Experts of a small language model: width 160.
Below are experts of layer 9 (counted from 0) of a mixture-of-experts language model. Rows are named router (the router's row for the expert), gate (a neuron's input weights, with its number), up (a neuron's input weights, with its number), down (a neuron's output weights, with its number) and show model dimensions 0-159. Each number is 128 + 32 x the weight over its row's rms, rounded and kept within 0 to 255. Numbers have three digits each.
Before each expert's rows: a language model's description of what the expert responds to. This comes from a sample of Wikipedia text that the model never trained on.

# expert 26
Digits within counts, percentages and measurements plus units like km, households and cm in census, election and geography text.
router:099105149150121110154121180142125109129124172129155159151077118107097108094097088151108111080093162144177153074128127123107087129126130115132177185151148062110106190155087120100127049136164092168174106146113142066181085182146114197133195116139138104103133131112128099157081075049114116091126077135094104079145168116097125158101115144111178107096158124153115148150164063075145156124138163122143129183085172095161150120174178163130104175123166152163171119101123122072112121100083153
gate1:110137107125160097118113129054114172125104173105132154124128152086080106127078082155191104163158160094132128073116072100122102113155088117066089136061158091084092096132163109117128161131109172141144201148160125093143123075143106110206171087126164159118148077112184139165123151144139160112163118116122102089127163090139137074153125098092108114189146157137172212126159132089111128185175090154129100182090089128116105150110131193120152130137136120094189106146137174103084166158120126
up1:126118146154119151176106134177124178123134094123133133147169142110090051141016067123183195159149184179155162189105083073169104101157161112138088162131155094110132073105137091066069107133122136199139123094141170135127124109141182135140133132155119166102133115088087156147057139114156114122179125159167112089145141096130105151099107113083108137136154086162111155110163113091121125145118099132136154153054068127052130124083140132111102141173099117121154121144165137103172159133144117
down1:130099059096163168164096196108087129088162167152150106150110095068144203110113140091093070189178110147118119148162110174168059166112108157151073151111104192129131148019131123078180142180136148118139159124162145198109084107124145139072095116172152180157116112123105119136070131102146166143118178140145097099110122149136118103088109085163149137107121145123137135137164109139092166173133140127105130140098122057114099160103122135124136102090142127089141094103172181140124107109173119
gate2:120042131096142142086178152116101120124107133120127190128137059153133076144130147109103077152139144103127099160152112165111123165163148083147157209178147086153106077090141177096153162144145111122093105167137133146095155164077107113064123185163103172169145094138183139179160152105100056141189148138108154122128069123104131138119156127099109103142108119140174124164133122129131076172098142117102144075062116097044157142170130081163076081149123133126146124152145065141096158137128169
up2:155169093122162145130103184134165101120189113084098113107155158071112094135134136116102154125085116103159112159132141120075122111130113150092210092145091175142061145111045151154109086188180141070109160106134130108110135082092077189135158079098129127134190133106121133151190117126131123177088131132100096148129184139148140146090101150163116105164099144151118065111099133160154156133113146144085150084129081155160099166110074156124132094161057070115075145139127140139211103130167144
down2:178144188082144128172148127140083109114113114139139109063011187174100081136134100102132143168203103144154067097150070145103169147112118156182151063143073187120084160116084148141089111094163096099103125166106081133135172140113125145116093144173126186082116154156134111127116151087142168177079138114195174127160118111156156118174112142112075119128139160049126142190107155120098123140131142108133127113124118190127161144128135116145137117134102112134114107150126106093077163139088115
gate3:191103122068073178121103122105110127130129107137131148189153153112148084160113179106130088151155158066119097084148168109058155145101181180115138153143099186142113145125148129105202106083105076138077084099125114133141125132115123148090104129162104110126104176089126137074147168090139086117098092082143144135107096169115143119063138124186149118115135108130125005160105133119040173132155142148155114106120094135150140142181091092131126143199109158137107128134158092156088131133162173
up3:135124154099139125176160139109085058102164144182122130141123117164182108132093110155119101113157120110117091145104191122111122141105175183094134111106134126149107201140099131094138093072179106173181099137128103049092087206133129118065155146121059098134190155083094138130145120092125129096191076124217117110161117160143133106088127203142107144153100161160180100103184159111082146151145136143149127141112143123143134116129105183145140105100104097088137171113170053129104112128118159
down3:132146101158151073097121130096215157120082120115158096157167150159085168124097151126130052109147081111134100111100123135129110100126086170109113117151137165116132109118111158128151160159207174091176105139086144055172094153112133114051116105139117124174123162135088143158085155119142131109091132082116093072158109140150117162080116128149095085144111142155144166144150150138116103063117225188119179165097092196135150127109078084154128159123182098146113140173172103105091135181105130
gate4:146100109136077156134140105098105148094170075178215150134144102090115098110106127115167120116088164114174104190151132099099120106074130091115176116126099159142080090121160090144148148101096114061070123122126167185142101111139133132124155145141167116150217048214132094138112142086134151148093122142198100072109115158137169179135147115122187088139140121092117091104071117123121121128140154149106162102082167111123187150183093135137084129160119107141097129161065126088129175139156139
up4:135126109109107186214127120117105156073137107125151174139101104107121134109171162149188129114125219202107146095181126157158094076107122118130074120077146128208154088110099155141129150074120121098075138113137097147115073111170170080119119123142136107127207099153089120128072137099162156104180160165127179107111140130124125097094120136099191120168111097091100141120129096097087101093170201094122140104101132150064155157141147144133130079108129101149151180158183098171119134112099132
down4:115138136153094106155158098045173096108097085103138115155096145173196141146150086159157153097159129141087102112105144148142135082111114103107097111094147090106151126140192143126114133079170154180145079145113131136178094096143153140163114084170168099131112082142111159113035158117104159148124088165133095106104113119142102166189144127083169144100179132113137122157170151170191122125101189079098172127071117121097134112170111109066159124172128176115172189143126175077127067083117105
gate5:129136105107125130077072132111148124143064211129143140054148150141055117130159125163095120145112174135131063146179153103060141118129141112160121115118148112137138148124122076143072103170094155147174122149101079102144114118089093138214107118115166128091137164108156148174082135170090108112186154182096131070128157134132096113194112160159111145161121096116103085162153162120134143157105129134164111132187145126143114071099128096155153159145098089182026116134135123091166133111196143
up5:165135109199172182131135129099118153089156103151092127143134102153100163129102151064124154150135091153090155107120094149188151139178146092086080117127144105114158114078183153115159095085128092109095135146065108111139164124145080099095141170166136146164133111099130067128174169116181106219139106191161121212140102116106125123130121156111128103131111105089114106141116139112059157126118123106045080107134104155125120220146088108097123085156118208103170120119157095124094135162158128
down5:155132104111081135172153073122084122113141105095114098083146136170157128066160133098141126138168101137145078121123189158093115163145161163198127138082097132120165108109189104106135157165141139098183163103104099050140122108140166141170151097075129055151139149097093127132135184066120099112153153086119169087141127097069115105168167168134143157186157156121116099165089187153110117102201145119130148036143127140106066172085096106109120168118146150146089116125168118123109174141157112
gate6:125133122130104180026156108136134120151104149099096102075150180065110169137132122110077071169143151089106113138123117126077153129116144132125150107130107176092103150151136123165112151197126102126103134114161163127150133077100137128159087128106066143220126091158196108164103131182149117124160125123068087118089122135138115152151088168166211108118095127112114165171102120116098144143078118128157109131145135101176157130058101050165119157089172134143066104116081115155130161126141199
up6:080152108074174169085129119070118104078095121144051094058071132115127139130130106214118089152092123112125173103168102163069120123137137084090085123133107145094112122111105173141096164139172057099165195141166164091155117126166118135102158127127082108117128156113089149173126078112075149119161104131140144151129127175144078100179109118146199137148111149157127162121143175161117089155148111148158143186094107125200179111094120166154181155099128105157144114159140174117115129132085171
down6:042152140097113119069110104130167146087145081081136126104163089120126087116138163149136158113104123221143160098122171107169148095174166112092173130180121139114096136117095133128124156107158143111145100111152191101126135133103123145070197115113116165139222088048110103174132135112154118141133185181081128197145144120082181117132101127152178135104125176111122113137105198109119140121110127126075080105133111160143151108157100133181143124103148120157151109061122094119168047107122143
gate7:121145107144154108075136102106075074139118131088200133125153138134080135082155108175065105127132149095222131202140083114093160133077181054120126137177120185112162141117097102142184109133123111083147111122190092128177107121108072140131157124122139113165121160129142083200074128101120097113134143087126134131115125120157100164160151154166139095140079087131114158174087114129125114141095075163130100163170169164105098120130157058106140129139195153124076126163121084072130136162150164
up7:131089105079124133106160068119087131087131084208145103132145120142098142119102141130084178166153119114094111106167161169172138075103141128121129062178108094124140102132163103093122101097200152080108084189136140104080156205146103113086116153136096149139126124136068185165180141194084096152112139127144107155128124155152145149120062116078059112139158079143123116084186166113171106163118142145133106159186115179176125116131152158113149106091132175144114164115101156142128048147117127
down7:168107133146118093076102143149120154117123136163082140201068158178144129076119098125110142126105123109101097125160140078141131084166081124129125070155121159146135111068146125140119112155108139119128204234085146163117113165100086121129165110153151105088177167096137151062141120181130104164106117217126146119179122130090124102150119118088123128143113115093167107136109103140250163133133087104160117186141113100111099134143117182085100170145097137118075084178112150133148118082147109
gate8:089107095129048199109053105074109104105082151081137173120102164122099134168078143118241101161113155083135133148140108149143127124047104139135075127079173133158115124207115135114144134157090133136153087171121146108219166105153143120189116035153153127093135085117106141146104145126121174081121159133123131113112186104134084102112121108139136149144116168098119159143153143151110137120135232103159126140149104119154125122111135132127076154130122092130154144182130142128112145110125103
up8:155174117153129115122136183077157144081122177153137178098187175173126179130154156084170113135092136121093100142133105136106118112181138123096112155118049072134091147082154172136080108096116107151172136152206172110104124156098123083064140157082126096104132077102143128093163110145098085127150097151160115119081105122174197131134081124100080133184140130142154152172171105116136142138097130147094130088160081087072134178140114126155119112127101195155180132121151095163145066139175178
down8:088095175161128121129104172127118137082153106111107178142138147132130116098188152093099134081066144187148133105097134203117143088116139083090148145124134142116121099095107117100120112147125140117143062212169102144089158090175121122113178178131194061149120125075184159139169103138121138130076110150145121142144110176156085128145118108074176122122158082108105066136144123084126180155165094079121157178191099126060117116128127106148152135195139126082148137068089159146133093140174164
gate9:132140147154136123106124116157120134152154187076086161090115080138155166152148101105071170138069139144134136121135185122148121163139143126097173119189128165100178187105100109100131117148186111162125164137157083149153176119130183115082137140155162094154152143123058105101135118141083082135068155165109189109126116104127069168173110098156117096153128074071073049179123124191118116136165138088094108116144136132142174130147078089067158168074142112131125114111107106088144089058162116
up9:091172066130134171141124169198143151064109134077140103120184085121199146050153182106122067100143079154086119123122104094133204180132111161122094121145150093116158141136106116090101127131118112165110122124110116117105128129113146136124164165173092141124135135097121205152129132127153148123197123136128131104133122168094132115093134152052161099143159163124109177079109118116095123102184104127179188114160121180153076169163122205141173143107119147079152105084125098129137076103080171
down9:113091147098137191059186138179083121157148127134127103099047167157105079093135086162148119158151120135104180150156069120120085142160172113160124115111093122123115104157105098178110147163073159102130165066127128114103147100137123082125199104143139118155097178190123097124126184141081171131133163190147088122092097174095096104125110148125113117162116126169165158115148175115180193166057156149121075084126163133135121101113123117133064104129091185102117092108144167094135130127104174
gate10:157156037123091136056155103152148124126121120108114092098163128169111113084205082172129171144143080134085070162135113181138107085121119106177125050151185158091186153137149076163115187174180068156138188196114141143183110143120158140108104089095122115176058120112095153127096134160104088127086139105116177133116149128141099119167136137089137149110101109112071133171141119121178109130127133091159115147168156171105142118141075083129186126133166148125133124137113107098146123151106097
up10:134085135124121173142063114129156178133147175121096188149154167041128114137067126173165159087104220176120112118146131125055121134071114174186122192140084087148111112047070146145101112132085138144107132129146155149102112095131179128145108173114141104091147170177138154092122114127162115060138149115198150123135092117123145145139099081143133168156153103124096099119116112116130085094108183113131147167077088153089132133127160146106089180174111067116110143133129092129148182140139115
down10:101148179107128167118179180139113138147115131186154125173080137111045154171125125163113184119112118107127132152128103161025112142126074156119103165073134110074129130141106150109086128150104111145132149109092218082071066125158131082148174119106129151160063112132159152167099101146138227126125084134153072136112135124121177119064137166129108119132095150139151079127144097113103171152117167165158110152129136087131128083152086141176107134098154168142101121140101092183118146075145099
gate11:117145126152106146177122124117144121137094155142133123177113081129158043147116103124123104084095169212147172124124113098148125169145134141087102141062163178165085116143129125113070154140090127134083172163136124099087115118115107079165105185147127128157145136102108102113129105155118140120168165156146118106167109115123142171110141155076102076120114070064150143143113143150085087100203133180162067157129176145162085074132139206119088161150165088150124197113152163158052123104074110
up11:171154150190097158178119107108150091110138148089123105163130103134124121139100122095142122072088140167138181150147079128134121169140119149049147137121141115105132113104143049177104099124079132147093155143086104095113103164179111192174131162149113125143110170098087135131135100123139105166149197114111151124147082201129162196094105173109169072109156062104143157151108135086121099118183127148113075179139175118172156105138152226093161193109175130121164139101112118112118095102091134
down11:109177149094175225085134181133080102138087137153110092130091150069111173155153154170087087153119114117134149043063159122138155133182078120171144130099159176106151137121114081095104102088107096136102132131149137125085090112155151159099128180115151171065153164117194106128128165100141119141154088145141060114151055115125116132145177162115174117116130083112112129078129120160121142072155102172118119152125157122176168145136096127156139158105103100120149137146192078090196092129107133
gate12:121119146086134146088164136070091098155164115145149149142077094115066122143118159146054103101132142123176108137164149155069098163104187112145208091121122098128167127117160131130155151073128202138140090118146172110103164126114158135082136103167133098171145132103162145129144168114174149097038178108110143136151126158099161169121133119155148099104132129104106089205124151150124098127147061109081162139116155113144116158135153089073168159109138167101113091088052072165102055105149167
up12:069140047052125145076134077127125128166065082174127131099075136134064056101114135192095110124179138167110122123146132208125126164156170150158134099140125144134058184143144145135131140119172111087127096112103133097136137126092147096156100173165112122159130183138089112101138167117082167143103112168099128106145132123173195181103138118154136140119064154122136088185130165149139154095150074144136079129130089120148094141133135071080161153185098180094150120094091119112159112148134118
down12:106148141136103152087074114122090104165131084161140095110145118175140106107164119156170172137070160134144132157090115139153097096097152084076151139188149113173156159120147217173101091074149139191150097208110170110093097127152110120143140103069125129092114094138173129137124073144107122139109153168123145143138132153084105130060167127119099172073128124156116155099121120062126119099116081123098136255155113135152129096185165136118136131067174149109071138131117102177116130138115143
gate13:135121133098115172077186155129106132136135118150072160108121166134146145141126120127084102125135153128135095111140140140100102132110090099118170161097139157138137155174141112086142134122120122154122117116142136128150145065078154065166103179150106119134179086164228105149120093093196145165075150166116146150061125163164158131094101142122152109172073111079142098142110142119136135201113118154048111104153157100222163130116087134122084157164107059097110142079074162130162129108222113
up13:099141094090112123119097127106132171099138124164092128137148189094063177118096128146129120161187117081094141129150184144115149151111106145111087176154161126131134116096135122091188153175126089089125058081127098059162111099106170134111194166070162166121147196155083163138139158154123117133154191180127165083149085129150149133127125098163160139150114185103040141112087121055149145128157100132124113112109128156155177150188134079097127097083107097132098064128112139122147082176118124
down13:161148146156059125207094144114137068128142093074163123097181143113109114153135137180189139102077143121126147152119156142145183152110088121130146123156101121073143150083094119091115083135089151157159098149169168214167134093137149149155101076108123076148108060139154094091100120125147116187138099135137147060091165196106118099148171134063075146127110103118187100168113142089133095163118121083198108131112171153078122171159151121120141159095146078157139114085111093156132113128143145
gate14:134098148140158149121076153102137158144103147146139186141148100137096142104154140141099189132161134106111151088177105164132106130126136109117065219118138073189142096096125128148124121122082159144103101118150105187073133158022092165131051182134114128129157138078156120120116152175171062140145115107100124129144099169097131177128101030092083126091113097129113115144163174104126157126125122098164155110118132150119157133153145137182104139129091061121113176135125142171175099164207162
up14:084142096117090177110192109115085155150133166200133113102104154089108112153085087128164089185170122114127135119126108105102131155164086097137116155122114124096106142156118084116134224155110040063079142123139188133150184163166109186172133175157158116129129119145166105093140126071127097132054138126154158105140098112129166161123126174123154098176112109123118171139137133100175173116133127096128093071144120134137141145073121064147161115156098184149143082130124216095126142112079139
down14:175217098076142123164134147157092102106061112129101138160212097103182184146092128033152134155194151138151132119126139117116083077082143114165131138100093143111128166103140143108143105087141212164123149145135135163125114129135156115137114162084158094152162115130170071098134095122169035137147115121122139146080207121141111083099126156112134066088130130110159108159132138123068106143182128099081114138157137106135100160092074119174134149131144138071197131131124110140132122123132142